{
  "num_hidden_layers": 11,
  "hidden_size": 320,
  "n_experts": 16,
  "experts_per_token": 1,
  "d_expert": 256,
  "d_shared_expert": 0,
  "hidden_act": "silu",
  "moe_layers": [1, 2, 3, 4, 5, 6, 7, 8, 9, 10],
  "router_score": "softmax",
  "normalize_top_k": false,
  "routed_scale": 5.53,
  "balance_loss": 0.00242,
  "balance_bias": false,
  "router_z_loss": 0.001,
  "init_std_router": 0.0154,
  "lr_router": 0.000766,
  "num_attention_heads": 10,
  "num_key_value_heads": 2,
  "head_dim": 32,
  "vocab_size": 4096,
  "norm": "rmsnorm",
  "norm_place": "pre",
  "norm_eps": 1e-05,
  "positions": "rope",
  "rope_theta": 100000.0,
  "rope_fraction": 1.0,
  "qk_norm": true,
  "attn_scale": 0.177,
  "tie_word_embeddings": false,
  "parallel_block": false,
  "init": "normal",
  "init_std_qkv": 0.0233,
  "init_std_o": 0.0,
  "init_std_up": 0.0233,
  "init_std_down": 0.0,
  "optimizer": "adamw",
  "learning_rate": 0.00163,
  "beta1": 0.9,
  "beta2": 0.95,
  "weight_decay": 0.28,
  "lr_head": 0.00663,
  "max_grad_norm": 1.0,
  "warmup_steps": 306,
  "schedule": "wsd",
  "decay_fraction": 0.887,
  "decay_shape": "linear",
  "final_lr_fraction": 0.1,
  "batch_tokens": 65536,
  "max_seq_len": 256,
  "doc_mask": false,
  "train_tokens": 247500000,
  "max_steps": 3777,
  "dataset": "wikipedia_en"
}
Below are experts of layer 7 (counted from 0) of a mixture-of-experts language model. Rows are named router (the router's row for the expert), up (a neuron's input weights, with its number) and show model dimensions 160-319. Each number is 50 + 12 x the weight over its row's rms, rounded and kept within 0 to 99.
Before each expert's rows: a language model's description of what the expert responds to. This comes from a sample of Wikipedia text that the model never trained on.

# expert 10
Suffix ing. The suffix -ing ending verbs and nouns, as in Preceding, mixing, everything, Distinguished; also digits inside numbers in sports score tables.
router:26 45 51 56 53 72 43 57 49 60 30 41 72 32 48 44 39 57 60 28 69 56 51 33 54 68 27 74 38 43 61 51 46 49 37 64 41 70 32 67 53 62 41 46 46 50 56 57 45 69 47 41 24 69 58 52 39 47 34 52 46 39 53 44 48 36 49 54 56 49 62 39 57 57 56 61 76 42 49 57 51 67 51 44 68 49 68 41 48 48 65 49 56 52 45 49 43 43 67 54 65 49 56 38 56 53 61 50 43 30 59 41 65 39 54 77 60 46 57 44 48 35 47 50 37 32 64 37 43 42 62 45 36 39 39 63 68 60 45 45 55 48 56 59 51 61 56 70 52 70 47 54 41 56 71 62 68 55 25 55
up1:18 27 44 54 27 55 29 53 42 59 35 44 63 36 39 55 57 42 63 41 60 62 36 52 62 60 40 73 46 53 51 54 27 62 46 58 41 58 40 39 42 49 42 58 51 40 58 73 53 55 56 52 36 48 54 48 48 50 55 44 51 47 57 48 31 54 61 52 65 41 60 39 51 51 54 63 75 43 31 77 52 56 31 57 45 67 59 26 60 37 68 51 47 56 53 54 43 61 61 47 48 50 57 67 54 43 57 57 43 31 48 56 60 39 46 52 78 42 40 24 53 47 40 47 46 33 58 62 54 34 61 31 26 35 52 49 65 50 39 31 44 21 55 64 51 68 54 63 44 56 57 51 35 66 66 65 79 55 34 61
up2:48 53 38 61 72 57 43 49 67 64 67 58 52 51 54 69 43 35 68 51 49 50 42 35 53 63 66 52 45 54 59 68 67 49 32 57 44 40 50 40 71 35 14 59 36 57 34 41 71 50 63 41 60 55 39 63 55 48 38 51 60 65 48 68 57 56 50 62 58 48 51 56 71 32 49 56 67 46 44 70 81 55 40 77 59 61 48 48 50 49 63 51 36 66 49 54 51 36 78 50 35 48 62 54 65 30 64 65 45 53 47 50 52 52 48 46 54 41 47 59 37 43 48 59 65 55 52 38 62 39 63 45 63 51 45 50 34 67 53 47 39 68 44 53 63 50 60 48 38 41 50 38 57 82 42 31 53 50 49 58

# expert 4
Nouns ending phrases. Content nouns and word endings closing a phrase before punctuation, like career, Street, building, show, research, especially sports, games and television.
router:54 34 37 54 54 44 36 61 30 44 55 30 58 37 49 60 39 46 55 38 71 46 41 48 49 57 34 59 40 58 76 33 40 64 42 48 46 64 28 37 49 63 55 47 51 56 50 55 58 63 62 25 36 47 55 57 40 64 45 50 44 54 55 45 30 46 61 57 54 54 49 54 72 36 56 52 65 60 59 61 53 53 46 52 68 51 63 46 47 39 69 42 59 53 68 33 24 57 64 43 69 58 67 33 64 45 52 51 44 50 40 46 45 62 61 40 65 30 32 51 38 44 33 65 55 30 47 61 37 38 53 22 52 46 28 50 60 66 51 39 44 45 63 46 67 57 51 55 56 70 46 60 47 46 51 73 52 68 17 53
up1:44 29 24 53 33 35 41 68 40 55 61 47 46 51 42 55 47 51 52 46 76 65 50 49 53 48 30 65 50 78 56 45 27 55 46 40 43 74 45 43 34 52 49 62 51 47 60 66 40 65 78 36 43 55 56 61 54 55 53 52 49 48 47 65 37 57 49 39 52 38 45 55 67 58 60 56 54 56 43 72 54 48 45 40 30 43 48 22 51 32 70 55 50 44 38 51 35 56 54 55 63 41 61 30 48 44 47 64 32 33 57 43 57 47 53 58 58 53 45 34 58 43 56 41 42 37 48 52 38 42 63 34 39 46 44 49 53 52 45 40 49 46 51 53 41 47 60 63 55 41 63 55 49 60 57 84 66 55 40 44
up2:75 43 32 77 39 61 40 55 57 62 58 55 38 58 52 47 39 36 67 49 59 46 62 37 56 49 40 56 30 69 59 58 34 31 44 54 52 71 38 26 40 55 17 55 48 57 26 56 58 30 54 44 45 61 33 61 61 43 58 55 48 54 49 66 60 54 42 53 53 48 27 54 66 52 55 50 55 64 62 68 91 55 27 48 40 50 60 54 69 47 60 58 31 56 52 60 50 54 44 51 46 29 62 49 51 29 85 59 46 38 51 50 44 55 70 44 52 38 50 65 51 23 47 41 48 49 59 29 56 39 56 50 58 58 55 54 59 71 47 44 36 41 48 56 54 58 51 49 35 74 65 58 46 75 54 39 62 59 40 46

# expert 14
Mid-word stem pieces. Short internal letter pieces joining stem to suffix, like discrim-in-ated, conspic-u-ous, polic-eman, liqu-id, se-qu-encing, often Latinate words and names.
router:59 41 36 56 55 43 36 60 29 64 29 40 55 43 46 55 45 55 55 60 47 50 55 46 48 65 38 50 46 47 86 63 38 59 43 85 55 49 37 44 56 66 34 61 57 61 60 63 51 62 60 26 53 57 61 57 51 51 51 37 38 62 63 59 57 43 42 61 65 41 34 49 54 14 54 37 53 42 49 51 59 52 58 72 56 60 46 31 58 41 59 39 38 72 70 61 38 32 54 43 48 25 67 52 54 55 50 50 27 55 48 72 39 47 50 57 52 39 43 37 26 32 37 52 56 42 50 55 54 49 58 33 40 37 56 70 55 59 52 47 63 57 67 68 47 62 46 51 54 69 88 67 40 51 65 55 47 49 49 56
up1:44 25 37 61 36 50 55 38 48 40 41 50 56 43 29 60 28 22 68 52 49 79 38 55 43 52 41 79 48 62 53 32 38 47 43 62 66 48 39 53 54 50 49 56 51 41 48 88 47 59 61 42 46 58 60 58 47 41 50 53 53 68 53 47 40 47 56 58 59 34 44 42 56 44 60 61 64 38 41 55 53 43 60 62 62 37 45 28 57 44 62 55 61 47 47 34 37 44 62 60 46 57 50 44 48 54 53 48 43 37 62 35 26 57 50 36 55 44 45 41 38 45 34 39 40 38 63 72 24 40 69 29 43 47 48 54 55 55 39 34 35 26 35 77 59 67 59 65 71 49 61 65 45 47 46 51 59 73 36 46
up2:47 34 23 87 49 53 48 60 41 58 66 39 41 50 50 54 45 46 64 68 44 51 50 55 65 59 55 74 54 47 53 67 41 52 43 54 35 49 55 26 54 53 36 64 44 56 29 61 57 58 64 48 48 66 51 52 36 46 47 51 53 50 51 67 55 68 36 62 49 45 75 67 44 54 29 55 56 62 58 61 69 60 33 60 51 71 54 68 50 45 40 52 47 47 41 69 34 27 60 53 46 18 56 45 60 63 52 48 58 48 41 32 54 63 74 55 61 39 42 55 59 53 59 52 43 57 50 49 40 55 76 43 70 33 49 68 37 33 50 40 39 48 49 60 65 49 56 56 43 55 40 56 50 77 18 36 62 51 37 39

# expert 11
Digits and b letters. Single digits in dates, scores and codes, like Nov 3 and Rovers 1-1, plus letter b inside names like Roxbury and Griesbach.
router:49 58 49 67 43 41 23 68 40 58 36 48 60 40 34 47 28 42 47 31 53 62 47 44 59 54 31 62 55 71 65 38 41 51 37 53 39 56 29 42 46 71 47 41 55 55 45 69 44 66 67 41 45 65 57 64 21 37 47 72 43 77 53 28 39 46 48 54 49 42 54 45 52 53 66 58 57 37 71 58 51 54 47 43 67 60 50 50 60 38 52 46 63 50 53 29 43 49 46 42 67 39 74 32 45 53 59 57 48 46 67 57 59 61 61 50 54 62 69 35 59 50 34 63 40 41 54 66 59 41 52 17 48 35 39 57 56 81 46 39 36 40 55 67 62 53 50 52 62 46 54 54 42 52 55 75 53 84 37 65
up1:60 36 38 45 47 35 22 49 39 61 55 47 55 38 38 68 44 37 57 41 65 76 49 46 53 48 38 49 46 62 61 38 19 76 44 50 52 65 50 51 57 60 48 50 64 51 58 67 50 71 70 32 55 62 63 52 42 66 37 38 43 60 61 52 56 56 47 48 66 51 65 48 51 46 49 59 53 24 52 63 45 58 45 51 69 53 67 37 42 34 55 40 62 65 53 41 46 47 46 51 37 56 56 34 50 61 57 50 28 44 68 52 52 49 54 50 56 51 30 41 60 49 52 38 42 39 55 75 27 44 55 45 30 52 51 60 72 64 41 36 39 39 56 71 48 61 52 47 45 56 64 60 40 48 49 72 51 52 29 45
up2:66 40 40 63 33 65 56 70 63 48 46 28 37 67 41 66 32 34 77 60 59 56 40 42 61 43 40 49 44 46 68 58 45 66 40 55 35 57 47 36 59 51 43 61 52 49 19 54 58 51 60 28 42 77 46 55 48 51 42 37 57 67 70 71 67 66 42 37 58 39 50 34 60 47 33 62 55 70 56 76 60 49 30 51 39 69 53 59 58 44 30 72 47 61 54 58 29 38 67 58 53 17 70 37 49 43 78 49 50 54 57 48 54 51 51 35 51 33 50 61 40 44 59 43 50 35 72 34 47 43 49 46 45 33 38 54 51 51 44 41 25 51 57 49 35 45 60 51 50 61 49 56 34 81 39 45 54 56 63 52

# expert 3
Mid-word pieces, relative words. Inner word fragments after an initial letter, such as om in homeless and re in supreme, plus relative words like that, which, where.
router:55 46 33 56 21 54 54 65 47 36 54 49 66 43 29 60 39 45 45 50 63 65 48 43 59 71 35 57 40 59 38 64 48 28 14 58 44 64 36 49 59 58 58 57 61 53 60 50 62 62 56 51 32 64 54 49 31 44 34 35 38 53 51 43 49 49 33 59 53 43 36 28 70 61 52 50 42 30 39 60 67 57 37 47 63 59 55 46 27 36 56 49 55 63 53 18 53 47 49 37 67 49 63 57 54 62 57 65 38 33 72 60 57 65 67 54 49 43 47 41 48 58 45 51 44 58 44 66 41 61 57 42 44 52 44 65 60 60 55 50 27 53 50 54 65 51 69 50 62 60 53 48 47 58 59 68 59 60 57 53
up1:41 37 33 52 41 50 36 52 40 58 48 41 75 49 34 46 43 51 57 55 80 58 20 38 37 43 51 47 38 71 31 35 36 41 27 54 60 55 45 57 58 48 51 59 36 44 58 60 62 64 69 57 42 55 61 62 52 50 38 59 44 44 73 50 41 45 35 48 70 34 51 36 69 43 46 49 54 29 41 71 71 56 34 44 42 36 50 27 36 36 67 53 51 75 56 47 57 53 48 44 54 42 60 55 52 57 64 69 31 51 66 37 55 60 51 64 49 59 41 36 52 48 43 53 45 56 43 70 36 50 61 35 50 64 45 71 65 66 37 34 23 29 56 58 64 56 52 73 72 52 49 54 57 50 58 46 38 48 55 49
up2:60 38 47 56 55 50 55 66 67 59 44 44 53 50 64 55 31 27 60 63 28 62 59 42 41 48 50 61 52 58 64 70 41 47 43 63 49 41 62 50 37 48 18 53 62 53 25 67 60 70 73 55 45 41 42 47 58 59 47 40 56 49 55 73 66 41 39 34 72 35 38 44 59 58 41 57 61 38 44 78 62 51 35 66 65 66 63 50 68 57 61 54 44 53 40 62 55 51 80 50 52 22 64 56 49 48 63 53 63 48 47 66 54 49 47 49 43 45 51 41 40 50 50 62 35 38 62 30 32 37 56 34 59 59 64 48 51 55 51 47 30 63 38 57 52 49 49 31 47 27 53 54 45 63 33 35 53 68 53 55

# expert 13
Abbreviation periods, taxonomy. Periods in abbreviations like No., U.S., Pos., plus word pieces in list entries and species or taxonomy names.
router:21 50 43 62 43 55 54 52 51 74 48 30 68 47 56 43 58 32 70 61 61 68 57 52 74 57 35 54 50 55 65 43 29 50 44 57 42 59 35 51 48 59 29 63 58 41 47 63 68 51 56 41 30 49 64 68 49 59 49 64 30 55 41 55 57 64 52 47 57 46 57 53 46 36 64 49 70 67 35 63 54 60 44 49 53 46 59 44 46 55 53 46 54 61 47 45 60 52 54 37 53 47 71 50 48 60 50 58 60 39 68 47 44 43 66 69 59 28 32 37 48 43 43 45 20 45 64 65 44 46 62 63 42 48 37 74 49 55 53 23 45 48 62 60 71 59 53 59 45 60 45 43 61 61 43 67 55 55 43 64
up1:49 52 33 36 29 55 37 46 29 64 49 46 55 25 49 40 54 45 64 73 82 57 35 50 66 61 33 40 51 53 56 43 32 56 46 68 68 68 46 29 48 68 36 59 41 36 58 53 62 44 64 57 58 44 47 41 57 55 20 42 69 44 67 48 55 46 47 65 55 43 46 64 56 60 58 78 56 53 38 83 50 42 40 61 63 29 70 28 61 49 67 46 55 45 64 38 43 71 44 53 40 47 57 66 57 65 51 40 45 33 53 38 64 55 41 62 49 58 36 55 55 42 34 52 41 31 32 65 63 24 66 33 38 41 47 61 58 62 52 19 32 41 41 59 43 55 57 50 55 63 66 64 46 53 52 69 55 39 67 64
up2:39 47 47 77 45 46 51 58 57 55 60 22 43 54 45 45 25 43 70 34 46 43 55 47 56 33 55 36 55 57 55 66 53 38 38 38 39 42 36 39 66 50 46 59 60 51 23 57 61 74 48 35 52 54 33 65 49 55 45 42 48 63 55 71 62 57 38 60 55 49 59 59 61 52 35 62 65 52 47 59 74 40 26 24 55 55 34 67 54 45 47 61 64 69 52 68 41 34 66 55 27 16 61 37 48 35 80 33 38 57 62 53 54 46 71 34 55 40 51 46 35 42 50 45 60 40 61 38 41 62 62 52 67 51 37 63 45 64 32 20 28 53 28 54 44 51 67 56 46 48 52 49 39 64 46 31 61 44 51 46